config = dict(
    n_experts=16,
    d_expert=256,
    d_shared_expert=0,
    hidden_act='swiglu',
    moe_layers=[0, 1, 2, 3, 4, 5, 6, 7, 8, 9, 10, 11, 12, 13],
    normalize_top_k=True,
    tie_word_embeddings=False,
    max_steps=5978,
)
Below are experts of layer 7 (counted from 0) of a mixture-of-experts language model. Rows are named router (the router's row for the expert), gate (a neuron's input weights, with its number), up (a neuron's input weights, with its number), down (a neuron's output weights, with its number) and show model dimensions 288-383. Each number is 500 + 40 x the weight over its row's rms, rounded and kept within 0 to 999. Numbers have three digits each.
Before each expert's rows: "raises" lists some tokens whose logits its average output raises strongly, later layers aside. This comes from a sample of Wikipedia text that the model never trained on.

# expert 9
raises: "o", "e", "i", "u", "a", "er"
router:451465527500539488525468534421457521467582531498479469552513532487491488495463493500452445517507555485516501438532506487538516486461500469474484500518554526479502463514501502487482519476526538504530532418552469481524516451485557550519580451464536441518485374512490474455525490488459505475
gate0:486506482533538425499544519483568565489534495523479483524510509535514521518456543491485437506508433488584618508496459473465565467498545457415515486503493498462528504490489492508519470509522429563493477503491531503542458460515595491451549522491502521499537511491501519410515550533477512517
up0:521434467499512479504480498518500513477424470465494460505402464571457445531529467510574504430464502515460535491504511526506512523479458497548503481455502433480513561535468527491487558478481514554433552468522459508473507536435516494446480558470542451545526479587520447476559489564461471500
down0:463461507451510474433485512534474488477487456492481491523466555534465527566488483548504535500509536492401478546500468491501473472431430428560563460465480465517507572465485553492514523562544501481506498456449439537522428460514441541432538525479559460533484486541412516517580495446583520482

# expert 14
raises: ",", " of", " and", ".", " ", ";"
router:517545601561495477515559521525539580521438510508567531518468442513512501522517508524487510508545392487482473444545457478466492490469492515614531584518388479456538483427486490495488486520501567490486488469624455508542501447522536509500539548493532480514445518441425492490541545541517432454
gate19:509533429533536483589538434575415492485517551544572566504514560513523498402481440496502510405500522503447451557540487462503502484411422482457495460502495549465529459539498539434488515488524504451441459459430544481513540498527533494513558503407498420515490549446552535486506454489526471528
up19:473491483520568490459511431506480471573459502476463521450511507540418493430535501569477449539504532507482546507522467498491491482461499463465492456501439520472515527519542481514479449557569587496478538558484461503510540499481450532519494553452444448608479536484496516481501564514482555537
down19:537489436481546562461500451528562554534505484508423483433493452483511494494494523515446491430456506535481495464449451446412432504477486510546457533512449473497447518588557532477508512435497512485503486547433546434453505535493485465536546497459543522482457533523541480525473498479477576529

# expert 0
raises: "-", "=", " |", "|", " ", "==="
router:476537526519543490501535547568458488467423448457468569483454497486518543490487568445428468465556536509461487437451468508423516524516513552512511452495566487496498469472478517510520498601575520565517521552456538472451475551529532496581484516436533485514494507449455573500478482420564518557
gate19:492522497478510481503459498567458547463481501538536513458493501505469385477547509505554458510507520497560433445495510431487477541575471490514535517518480447523473503486510485571496482454513507471579447519431511475528509480473586526495483447469558510511477532411526517514476537482542527569
up19:547402474434580507546500496567454491489435532506489416510498494476486618500484502439440457543505528567495538491481559558513489575563519438471468527482545506480602548499452527479529493419514566587510475460560503481450556530506444503520521560506501513389510466499532585481543543558451501481
down19:544454516534500496492492490427468519460553494448522448438493437490535535511504473477464436469486517512522583517435472463506476456469508529529493460489549552507529438519501566538498540490504525539560446499499568522452416491521451473515513472468507488510527506486483503527459547466490538476

# expert 11
raises: "i", "e", "a", "o", "an", "u"
router:453509469515481537443508423527479470455487533487554502487530473437567535464537471462484529488417429564507481610445505534498611509509476507492543525579528451477513472484469453496488561449541508530475539551552475609498527455459509484432492486459549539477530571516523499532520498522518550512
gate0:499578575420493550492547528523560537470570560521457484530409570519528496411515461613504470546531510446499514502474470444507546484491508482433502516509527437479446520524557532539495551460516585444495514511441517474520559554457393524533511572449488479527570465468511508501554523510484507563
up0:539513548521540457537522501480471517519450528463529446481521439537508525536484478535466544460509578440461516568458486401454463510580462461567516512479504518542449402506502471520481540538436431517444423436518545536469464489473398503515586557519534421467504528445469483578490436468448519449
down0:524471531487559448430499463491425482540569528484577472455595477588480533578494551478505492483391508580438506538456482467577474511508499450548594539543555517531464490554478483477502518550464514505520458518533524492529457420544495482461534480535458488523472525491481482467515505503493475511

# expert 5
raises: "6", "5", "0", "7", "8", "9"
router:494532533461581440462587604561524470532460531553511517475482504504491488488496508483477544502479505539553492506494538493487526457424522511556520499514496447471498517453539562577533496487555489399528484534481559504443462556457474499525509549505445503515531562510494480491455497565464492446
gate19:495487428465539553488554564398474583492409512449514427452461439433560560441432497548477511498525517494580478529442534508587465500540504478483524490610489493449502522461530566542446545452560552453519477542544550528513556519515511495485567533477513463544438513505523459553476482520501430477
up19:498565453513490472516523468494505431542531531509410493556535611480424499497632519516478491512523520459531521455516521581521461363457508503501526483473558513527429505541533488548484465500492520477433530546444477525461447307531493497545489460470451460459526500520452453485538496507511578528
down19:539551503477455504470510400468534461492522495504450490549513402467567481510529520463477482497505485498521503505460570497410441472507477532552489507562488538530500513463509517522483481496516529568536469477536505518564461495553489470578600422524485471501574471562465495536516538486485524529

# expert 13
raises: " the", " ", " its", " t", " a", " an"
router:457491470436393590525578528584459498561469512560514530514543539530546458509543463532502482475474511484506568549494501479473474545466489502379450448497429449480505504520498465484502466675443511484540476517485603580524478425591482495469480510549438501568480514489526558492572508506509492520
gate19:536577497476540488544501539523518542450453437559511510563495507512451512504466563541404480552532470546449475501490526540505523490438499526559454531460497570555480552515557428490502474430444498560440479560499449444514490487523502514570534485474516538495485532488516479460519447506526514469
up19:504443611411508505515502459527569465492530543489485521551446457484504430466474498533498486521510470497484505502476488558501508502511499542481521444555527537514448444455459513473504569561513459513494503544465619503420538472441565486481452539536506487512493493530517515492456478493506572494
down19:495517519484509498481444574570500515466537476504455474558547492493513448531451506492436460478462601501499605487492483516486500473545434490509539561496464456538494598507497526436542444494541510503472517565414445418453506457556478539565542513510474530479545493520438524474526426472526470524

# expert 1
raises: "'s", ",", "'", " ", " and", " C"
router:530504449461529518530474487508562445481542464477520454550565483514469533510521451473521551504491537488492480520498476503521399588449525442452515565512532546505558524419494570543561472501565506383447450474468483494524459478536423449623516546478546556474501471439445557466506510537550496556
gate19:516446498479576499487491547528539529482473455555498490507521528463460502519508493532385524493504552539512545518454535533500497547465502481463499393516504485503560446524515519472596493409531504545515432442488545550578489431473466487485531457525502457487526459489521493537481475504517543538
up19:553488554493569431469558576466481429551511487454494551490383515513578497432537539489479482465531432518514432502582645535480498487507436434533576498435479420501473541534489442549508452483536527512492500581484507504537475483521485468511503505452470508499541448508532522415526389538495487514
down19:506481487456472471489468567465485572497531548493500525506442532527524525451543515509498472480489448528481462544577520434537443501515433484441522483521538457431496507515454494518550493537540502506611479523486454459517492468504417497557497430465545528554468500520456556404453443476474453481

# expert 7
raises: " ", "d", "e", "t", "o", "s"
router:596477471472486489467517561474503524495508539497440519476505505559408493526477452555493506499480466523527491469489474515509530496470540463582540498513523538543454564590467528548532456478472501518493413521493503464522521544502522520424493476430479487488597449530470526489498504508456552530
gate19:528451472523490521578492414506510587510452526527434528508516425571382482447538498507544447557495508431548528534515504427533458498463512566501512532416489486483487491464517519552445580588514477486512491539437567470522487529474495523574507481541464512472467518494524500484572484440440491456
up19:536542500534503483544421512561577466489573500496496522473510547426507459433447532561475492481463473462371476526486504441535468486441508472537482492498391505455612479540484504489535488501514451467450484497460497548519463440457456548544470561510553502555498557435522530443565448601508421459
down19:461431534452519480534515508523526541535502563500469408479507496465558562539510565509489472523538484543458489528535497469504530457451437504523501489534449542493528505513509526518511520578455436484442516557503518516495505513494451501427546576562484423558470521431521502511498431487521472469

# expert 6
raises: " ", " P", " M", " N", " F", " G"
router:500385537473532405508437475488549512561490492496523498510405560511483540521515582462489448534496560561538445457494473515512557526497439558469480520475465460521459570547466464528496519538437486536456513510518562490536540504519552523487529558511490526464498452483556511552482514495503493587
gate19:498492520493507472538488561463525526561443492546563515523575477560545520544475471528518532523480488512506563485467491564528422479480508481556506477545515517482511547494441448454486445462520484411500485543527478427506446503492540477490458534534502503526481465447484510533471477520543470471
up19:558524427481438442444499518528496508442507510474445510406457516477435531524507488442515496509469529506566475472430491599472437428524434528497568410465406512518565446482473526511486586504476486561473489454496510452469499579473511496456524483503555432523528462562506455491539538495536520443
down19:440417459485494495531560493507484537491477590470472517432406465533516498465554451538454434510479502490529527511563566419553485531459480496543459453542487520430549526503404443534525487490498538485524510505490537503494444476488582531440534509501514513509470502512452526567431586542528582519

# expert 3
raises: "ing", "i", "e", "in", "ed", ","
router:524497469508530577456512533549491487460545516529491514520403452527519534516506553485536561520495532534473467470507514475469462556524456478494478445527518488476494470469516436465507539490571487525451510510489519445476471466439488519509421459508612444478438630466487553516464470497466464508
gate0:540481512561439527489495458489507523454476546528470495511532444542468520466547541556468538563530413462405550436519538545451506526400468511471514396526471464447477469485447473484464463475398558504508527473508480463578583471468433551527495473521519555443485512470411550434530494490491576498
up0:496470525434577517512515464544453570477477456453572512507457489426457460488478501467532478522385534537526526488446442548495456505421558448488484510491540533464465472549488485475499509483505487533523447453424485542487511458490507447514484481483491510429511527437465507474496508432532479510
down0:520493486495491526499495489496498503597531573512479473530535498475514553554451567489481543493535482496476577516564524482510533517534520482541516493492525579502428470496474452457531475511492506470529491485503449593472501509485515452521531513498582456433518478530520503531466488482487499544

# expert 12
raises: " on", " ", " in", ",", " a", "."
router:551507521509526511509471473501569454497512442467482515532487507476468487535467415559565565441468564472566464514444507522506494550485526584517434555488469437471515575486463496495502443577434448458398447485498485457613392461483438538448428522536408437549457533553504464491498481545523541467
gate0:535472505492490533561462496501524517518509577513524486466497502499560489475459518455520502504554485483539515507504491519444451498483522579499483497478464495494460468520514559515545438501500477434545545446509525551511462454586461513505485495506488524409464496578489502462527494603482453439
up0:494490471483514446513510498541440519479502452570465501525457501489546456572566436571427478470462453529462475476455511471531544534468488557419549499424533538479501538594500491545507477520459472520497526580419501502481590463545499466502508461481466489552478521523562508442523504527553511569
down0:493531441578518543485475514455529420474478475515531508508530566550450549480554433581434555451477414518505546531471501566469475444517535496487467500511500532474419547548497523447495539499482494455510473428454485438502486488507447515479527426526472494566475519526398477512505512493512416499

# expert 8
raises: "o", "a", "u", "i", "ill", "ou"
router:451528526534447420530466413390494509542552572513507502510515587491493526503485490484486465530541436505483508520537524511521508456559498590468483472516487553511535512528519504460449530495444526571596565551523471483493534508501510465486517526555392511515571449511541460438474488520414606512
gate0:518509439465471482447495486507531529552505511400513448481506507506473508500401485496458552479514528544475464534504458504505525595460525493509480495494466554568505440634465434482454501576451549529401485469521521497431516451537471548509528531546485512462487556495518513506495527583524528508
up0:487513520458516571479521456529584422517425530484583516560476524471524493553503464495504436448546491542502554464555494508393467444505527404526543494504532525500420456527447489494488500471445551510463505487501432544432520473480542546525488473524560518530523512538448512563532483453557506529
down0:379541562472368495552502488477479530560458429494537443528531526493477474563478536523494529465554506496466522416494529529444420489569498462544577525510526506486513512459478612476510482521508488504488476435498475563512504501525512517496561433495533504449484501493471544479498534590539407505

# expert 10
raises: " ", "a", " (", " and", " D", "y"
router:507554474497487446478529531519495498544415450472458502390516444516566423494452497459537529496539497434506533488499539480532487416492457444548477519416512513566378542547535526512515464498476394495509483431441454536445523652474478519517571494576470559471523525524566402541507524427582413442
gate0:552519616559377570533508570473569466450482562517504482495503569481498490546484426434583506480517529504512433498491570470507457538502451508596483516507500491477453532522487435552556507504457451448544437517462533473490481488512489458438429550482504503419563497479465443529592493430543414561
up0:494480541486516497543442492465519441506464517481495504495478508514460538464492489510458501534535525553577483498473518528418461488510536427508527512483468474427485532474582488505531490445535495577566539477543446488496508401513494433457567511522560528492475468503478524489588541508530540565
down0:504489561481437538456445502458434455556502526539508521568445529471481510486518514497481377521517472504482544469484518475454454457498553456580481447484467509460495431470474524525501460460563439468511491462580485504494471599546447543584536520457535491426502507509528481487468582477521595527

# expert 15
raises: "200", "201", "M", "P", "C", "the"
router:504445497482485522512470446561506559494499454510479515469551543530526459492479574413483497521506545501470488566545544495499501495568483511420525473473549436496549472527488493484386549483486553565556517492467491463437572484530530468499487516564494494560421501526497490535498485537513501412
gate0:494520488564505545502506571490512469546411518513529534468441439549550503488530546565519484518491379467514536424515531501488524520490494470474482453520553459443490433484528449608557448501451553564569493568462511504566506526413547558464513443500478527508454579405528508541445497489487489512
up0:486555482530494558462447471492487495502476478467485535451458537558495550505577461609495480512467454471465516502560491504505522488455566518477532526453552472464445501520444487516516436520511532438553480500428446499515500475531525531490432451495453402485453452469536504505458551486537556476
down0:582489483517539449569544453501536441472428549488422434520459478501474503490525495501549512439531526509480513560461505517483444512531548522434475486510493514491520508566476446480465489555495472547546501449479487433561520565503523511522496535500451497491487412466457523487492524539525495516